config.yaml
n_layer: 15
d_model: 320
n_experts: 16
experts_per_token: 2
d_expert: 144
d_shared_expert: 0
activation: "gelu"
moe_layers: [0, 1, 2, 3, 4, 5, 6, 7, 8, 9, 10, 11, 12, 13, 14]
router_score: "sigmoid"
normalize_top_k: true
routed_scale: 1.5
balance_loss: 0.0114
balance_bias: false
n_groups: 4
groups_per_token: 1
init_std_router: 0.0108
lr_router: 0.000391
vocab_size: 16384
norm: "layernorm"
norm_eps: 1e-06
tie_embeddings: true
optimizer: "soap_variant"
lr: 0.00194
beta1: 0.95
beta2: 0.95
grad_clip: 2.0
batch_tokens: [32768, 65536]
seq_len: 1024
train_tokens: 284100000
steps: 7110
dataset: "wikipedia_en"
Below are experts of layer 10 (counted from 0) of a mixture-of-experts language model. Rows are named router (the router's row for the expert), up (a neuron's input weights, with its number), down (a neuron's output weights, with its number) and show model dimensions 160-239. Each number is 50 + 10 x the weight over its row's rms, rounded and kept within 0 to 99.
Before each expert's rows: a language model's description of what the expert responds to; "raises" lists some tokens whose logits its average output raises strongly, later layers aside. This comes from a sample of Wikipedia text that the model never trained on.

# expert 0
Nationality and country names
raises: " and", ",", " (", " ", ".", " to"
router:38 51 59 54 67 60 53 80 37 59 47 54 54 47 52 56 45 53 45 59 55 62 64 56 52 50 41 59 43 53 45 57 41 45 48 54 47 63 50 52 41 39 62 57 48 45 55 58 61 37 53 34 41 66 52 38 53 43 65 47 47 49 51 48 48 48 57 47 80 47 42 68 53 63 47 64 46 59 50 74
up0:52 33 41 57 48 58 65 49 49 44 43 27 70 57 29 50 34 33 54 54 47 50 51 43 54 56 48 50 47 38 57 31 54 48 62 41 58 56 53 48 48 51 56 37 53 45 42 56 54 33 45 54 31 59 51 53 70 51 48 49 44 43 48 33 57 67 48 54 56 48 44 44 44 45 56 41 36 61 38 41
down0:80 42 49 38 57 39 55 62 45 46 47 56 73 46 38 51 52 63 60 54 40 34 59 56 48 28 67 53 57 48 33 55 80 51 54 61 53 49 42 64 62 54 48 47 40 60 32 59 60 49 49 51 51 53 35 41 62 62 51 67 51 56 61 57 46 55 61 37 52 62 60 32 43 59 42 59 57 60 37 27

# expert 10
Function-word prepositions
raises: " the", " a", " "
router:36 66 66 46 45 54 41 59 43 54 46 44 51 37 58 47 45 56 53 43 51 67 62 47 45 60 38 41 47 40 46 66 52 47 54 55 42 66 52 66 48 54 53 66 48 34 74 35 57 55 36 24 52 52 59 46 52 46 57 55 39 40 42 35 41 57 61 47 48 53 26 45 44 40 49 52 33 40 61 52
up0:67 37 49 44 40 48 66 47 55 53 42 35 54 40 61 53 57 48 50 48 65 54 60 41 70 71 47 60 63 42 58 48 67 43 50 49 46 45 51 58 47 55 61 46 46 59 64 39 56 62 47 60 37 61 43 47 62 50 44 52 64 49 57 48 59 50 42 55 55 55 34 58 53 66 69 42 54 60 34 45
down0:38 38 37 61 26 52 61 56 58 56 68 47 50 58 47 40 55 41 47 50 52 41 64 62 41 43 52 46 45 43 49 57 58 49 47 59 33 61 63 25 37 36 54 46 74 20 54 56 51 58 47 35 55 51 35 38 66 41 46 59 46 51 44 44 59 52 45 27 50 56 43 36 49 64 55 47 53 46 68 54

# expert 2
Table cells, country names
raises: " ", ".", "-", ",", " in", " and"
router:58 46 50 75 45 82 54 54 44 62 44 67 64 40 53 47 49 44 46 41 53 67 59 34 71 58 45 52 38 63 55 69 55 59 47 47 44 66 39 39 40 38 63 40 39 47 64 52 56 47 39 41 46 50 62 43 57 48 41 53 53 36 43 57 43 51 43 35 43 53 45 67 60 43 53 53 45 65 42 48
up0:53 44 47 65 54 40 52 15 33 64 41 55 39 60 57 47 41 53 64 60 48 56 72 47 53 44 52 45 37 27 49 65 56 44 47 45 38 60 48 58 47 60 61 49 35 43 53 45 49 68 47 48 40 66 35 49 46 74 54 68 45 50 50 51 43 61 39 55 45 37 66 52 44 40 50 46 57 49 27 65
down0:52 62 57 56 43 41 53 63 50 51 56 52 43 62 41 54 65 48 57 59 45 60 56 66 50 40 34 47 49 47 52 59 45 61 55 51 44 61 28 53 50 51 44 36 57 41 35 56 47 52 41 45 39 50 58 52 41 44 43 50 46 44 33 57 46 70 44 52 46 58 56 41 46 36 65 49 53 56 56 42

# expert 15
Infobox dashes and stats
raises: " ", "'", "-", ",", ".", "\n"
router:48 56 33 56 50 56 50 48 59 27 52 45 48 34 58 62 48 66 63 43 51 51 47 60 55 69 63 60 52 59 49 35 50 52 38 44 50 46 59 61 52 46 46 65 54 67 58 47 53 30 67 21 49 57 47 57 38 38 57 55 39 48 45 60 46 54 44 47 52 54 31 56 37 49 31 48 42 58 60 42
up0:30 44 53 50 65 54 62 53 39 35 41 49 51 47 58 37 44 38 74 57 41 53 57 43 53 42 53 40 68 36 51 51 42 54 65 26 58 46 35 62 37 44 44 44 43 45 55 61 68 55 46 31 70 47 53 61 50 30 52 57 57 67 51 54 50 56 50 48 47 54 45 64 55 61 60 59 35 54 39 46
down0:52 61 55 43 63 61 63 68 33 47 57 40 54 56 37 38 47 44 45 56 51 49 59 57 54 28 63 51 57 51 49 55 57 51 34 47 66 47 61 55 31 52 55 63 50 39 41 74 40 77 33 56 39 41 39 47 54 48 44 74 45 39 48 45 48 56 46 54 55 49 57 58 48 52 56 55 52 68 45 57

# expert 12
Section and line breaks
raises: "\n", "-", " ", " The", " \""
router:60 57 42 54 44 61 39 38 54 48 41 59 52 43 44 51 45 51 45 39 46 53 53 56 50 37 38 43 32 53 52 52 49 67 58 44 54 52 32 25 34 57 48 47 37 53 78 36 50 41 58 30 55 36 55 52 41 47 45 62 36 41 44 60 42 46 67 36 56 50 37 40 41 56 49 58 55 70 57 42
up0:48 48 40 47 45 45 50 56 40 51 56 46 43 60 47 65 42 37 55 58 50 41 42 55 45 50 29 58 47 58 49 53 51 77 51 32 60 46 48 46 50 54 31 52 54 55 60 51 64 45 44 34 44 49 43 55 59 44 50 59 50 36 52 51 55 54 40 53 52 58 43 47 55 65 43 48 46 67 74 51
down0:31 51 51 52 33 56 44 64 43 43 50 69 57 55 39 58 58 61 57 42 42 56 49 61 62 59 49 59 61 35 51 38 37 53 50 70 68 41 37 55 31 45 33 33 37 50 60 54 64 54 43 54 43 64 25 43 57 57 42 56 57 38 57 53 37 55 45 51 49 45 40 34 53 71 64 61 44 87 45 47

# expert 3
Clause-linking function words
raises: " the", ",", " a", " and", " in", "."
router:56 44 59 68 42 79 60 56 35 68 55 57 65 50 60 56 43 46 60 35 62 49 65 43 61 56 64 48 63 56 54 56 45 49 44 62 39 48 44 40 43 50 64 60 29 39 52 42 48 62 46 55 47 59 64 45 59 46 33 50 51 39 54 49 45 64 50 53 56 51 49 88 57 45 53 53 40 51 41 35
up0:67 40 44 62 54 47 51 58 44 56 51 38 48 71 50 51 47 41 51 49 49 50 52 41 47 62 67 59 60 28 52 50 32 38 48 57 54 71 42 55 54 67 45 54 49 50 48 30 47 50 43 54 39 58 52 26 48 65 47 48 48 52 50 58 53 60 53 40 51 53 56 46 54 45 49 46 43 47 61 58
down0:51 48 59 48 41 44 55 52 33 40 72 70 57 40 34 49 69 44 67 63 54 53 42 54 59 59 31 70 45 55 38 57 42 43 62 49 41 60 48 63 51 55 63 38 36 44 39 55 47 64 58 55 43 76 46 41 50 53 53 40 55 45 45 41 46 37 60 55 37 46 58 57 38 53 39 53 37 59 51 76

# expert 14
Biography verbs after subject
raises: ",", " in", ".", " (", " a", "\n"
router:38 41 68 52 53 54 61 54 47 30 51 44 52 46 59 60 48 58 55 46 51 54 52 49 70 61 46 50 50 66 35 51 55 35 40 42 56 50 66 60 44 45 52 63 55 55 40 57 35 31 55 29 46 70 40 52 44 39 58 49 57 53 45 58 43 53 55 60 45 41 45 63 56 49 42 35 38 42 71 69
up0:42 41 50 22 59 38 53 35 37 50 46 50 51 41 57 34 45 52 57 77 41 39 53 52 56 35 54 49 58 66 55 40 51 30 40 53 47 38 50 61 47 51 58 41 60 71 45 43 47 36 57 56 58 42 47 44 60 44 57 66 62 60 53 42 45 48 33 48 63 62 41 70 47 59 30 48 32 57 57 49
down0:44 38 57 38 73 61 66 45 48 58 49 44 82 68 51 48 62 39 48 54 49 51 65 57 50 46 60 57 65 66 51 36 48 42 70 58 48 43 63 57 50 55 49 50 51 39 30 37 40 60 35 39 55 58 46 71 52 49 40 46 46 57 50 39 32 50 61 48 70 37 53 47 60 50 44 26 48 46 45 57

# expert 1
Coordinate and numeric decimals
raises: "1", "0", "4", "5", "2", "6"
router:66 65 21 48 34 61 46 44 79 39 38 46 47 55 48 42 55 61 54 35 54 46 38 61 63 51 47 43 41 51 46 60 54 52 50 38 51 54 46 44 51 40 44 38 37 44 67 56 43 50 51 49 46 41 42 51 39 40 41 52 54 43 45 51 42 45 61 41 18 60 48 33 46 54 50 46 42 42 49 46
up0:39 33 43 47 46 43 54 52 49 54 31 49 54 52 60 58 58 39 52 61 61 48 31 54 40 35 34 58 48 65 56 64 57 45 53 49 35 36 56 47 49 44 53 45 40 73 55 49 57 48 35 65 53 18 53 53 53 65 46 55 47 36 59 52 58 54 66 43 54 45 62 53 52 52 61 48 62 62 65 44
down0:64 47 43 72 60 53 37 61 50 61 56 57 50 36 45 56 44 60 47 41 38 54 50 61 56 47 34 55 59 50 25 61 44 65 50 50 68 26 50 35 42 50 56 42 54 43 64 49 63 61 49 47 60 57 63 56 57 55 34 51 64 53 52 45 43 41 51 43 40 35 52 42 46 63 49 38 52 40 48 42

# expert 11
Line breaks in sports lists
raises: " ", "1", "2", ",", "3", " and"
router:55 40 35 56 66 56 51 57 49 61 50 54 58 57 41 45 53 47 55 41 42 51 43 56 60 53 58 59 55 65 45 47 48 58 43 50 54 35 51 41 51 48 51 15 22 54 27 51 45 27 59 43 48 52 39 53 54 54 36 43 51 61 52 59 51 43 50 49 43 51 66 75 62 76 41 52 65 52 35 49
up0:66 64 46 49 47 53 26 51 53 43 40 58 31 46 49 47 46 57 68 65 24 67 37 57 49 55 63 57 49 60 53 56 59 49 48 53 56 55 47 54 44 40 46 43 51 61 44 50 52 58 48 60 35 45 26 49 54 38 39 51 49 57 62 49 45 65 52 43 57 57 56 35 58 58 38 69 36 38 40 50
down0:58 30 49 48 42 39 49 60 58 50 56 55 60 56 48 34 61 42 78 60 37 45 56 56 47 58 51 59 57 44 55 44 38 45 46 45 60 66 44 52 35 72 47 50 40 53 58 48 46 44 55 52 64 59 65 50 45 59 58 55 41 55 45 51 61 51 42 47 44 45 50 45 55 35 35 57 38 52 49 40

# expert 8
Word-ending pieces
raises: ",", " and", ".", "\n", " (", " "
router:50 56 76 59 42 72 43 46 45 44 54 47 71 55 58 51 35 50 61 56 46 63 47 49 59 42 58 47 39 55 40 43 45 44 44 56 45 65 45 58 45 50 71 69 33 50 64 39 59 40 48 52 33 66 53 41 59 46 66 53 37 38 39 41 43 64 66 56 59 46 31 59 61 48 49 55 41 52 49 58
up0:58 60 62 47 41 60 48 51 41 34 55 38 51 39 57 48 51 48 41 41 62 44 64 61 58 50 44 53 47 33 36 70 55 50 54 43 42 53 60 40 47 38 36 54 47 63 63 47 54 42 45 45 26 42 29 54 65 54 71 59 57 27 52 44 44 38 63 38 59 58 68 49 45 53 52 60 42 40 58 42
down0:50 52 41 63 61 58 47 46 40 53 38 40 50 52 44 49 47 69 51 41 52 46 35 18 53 43 50 62 36 63 48 40 52 61 47 52 41 56 37 41 53 37 59 51 58 49 44 43 41 36 66 32 34 65 43 35 25 51 39 59 28 44 52 50 53 46 61 55 45 42 43 51 49 49 36 40 55 51 50 58

# expert 9
Nouns after articles
raises: ",", " and", " ", ".", " in", ":"
router:52 67 59 64 35 62 30 40 48 45 53 50 54 37 47 50 47 48 47 65 52 64 57 38 44 38 51 45 40 59 44 35 63 37 39 51 40 52 42 64 45 43 72 61 71 51 86 36 68 52 44 48 53 50 59 38 56 44 36 65 48 47 40 41 54 48 54 35 56 45 40 45 54 45 52 44 40 48 43 79
up0:44 50 62 36 43 47 44 46 25 33 50 56 74 54 49 41 53 74 59 49 60 52 58 37 59 52 39 65 56 60 50 50 39 45 45 42 45 50 61 35 58 48 59 66 46 45 32 67 50 38 40 51 45 54 34 50 57 51 49 37 39 48 51 49 71 40 45 46 42 47 62 47 53 42 62 44 40 57 37 48
down0:47 52 53 41 68 30 42 60 41 46 54 56 66 56 47 61 41 58 48 67 58 50 47 48 46 57 48 43 63 71 43 49 37 29 57 48 65 35 65 45 46 33 58 46 47 54 60 44 39 52 41 51 44 52 52 53 70 54 49 32 53 52 50 44 63 51 38 36 44 54 52 51 37 52 40 52 53 56 62 66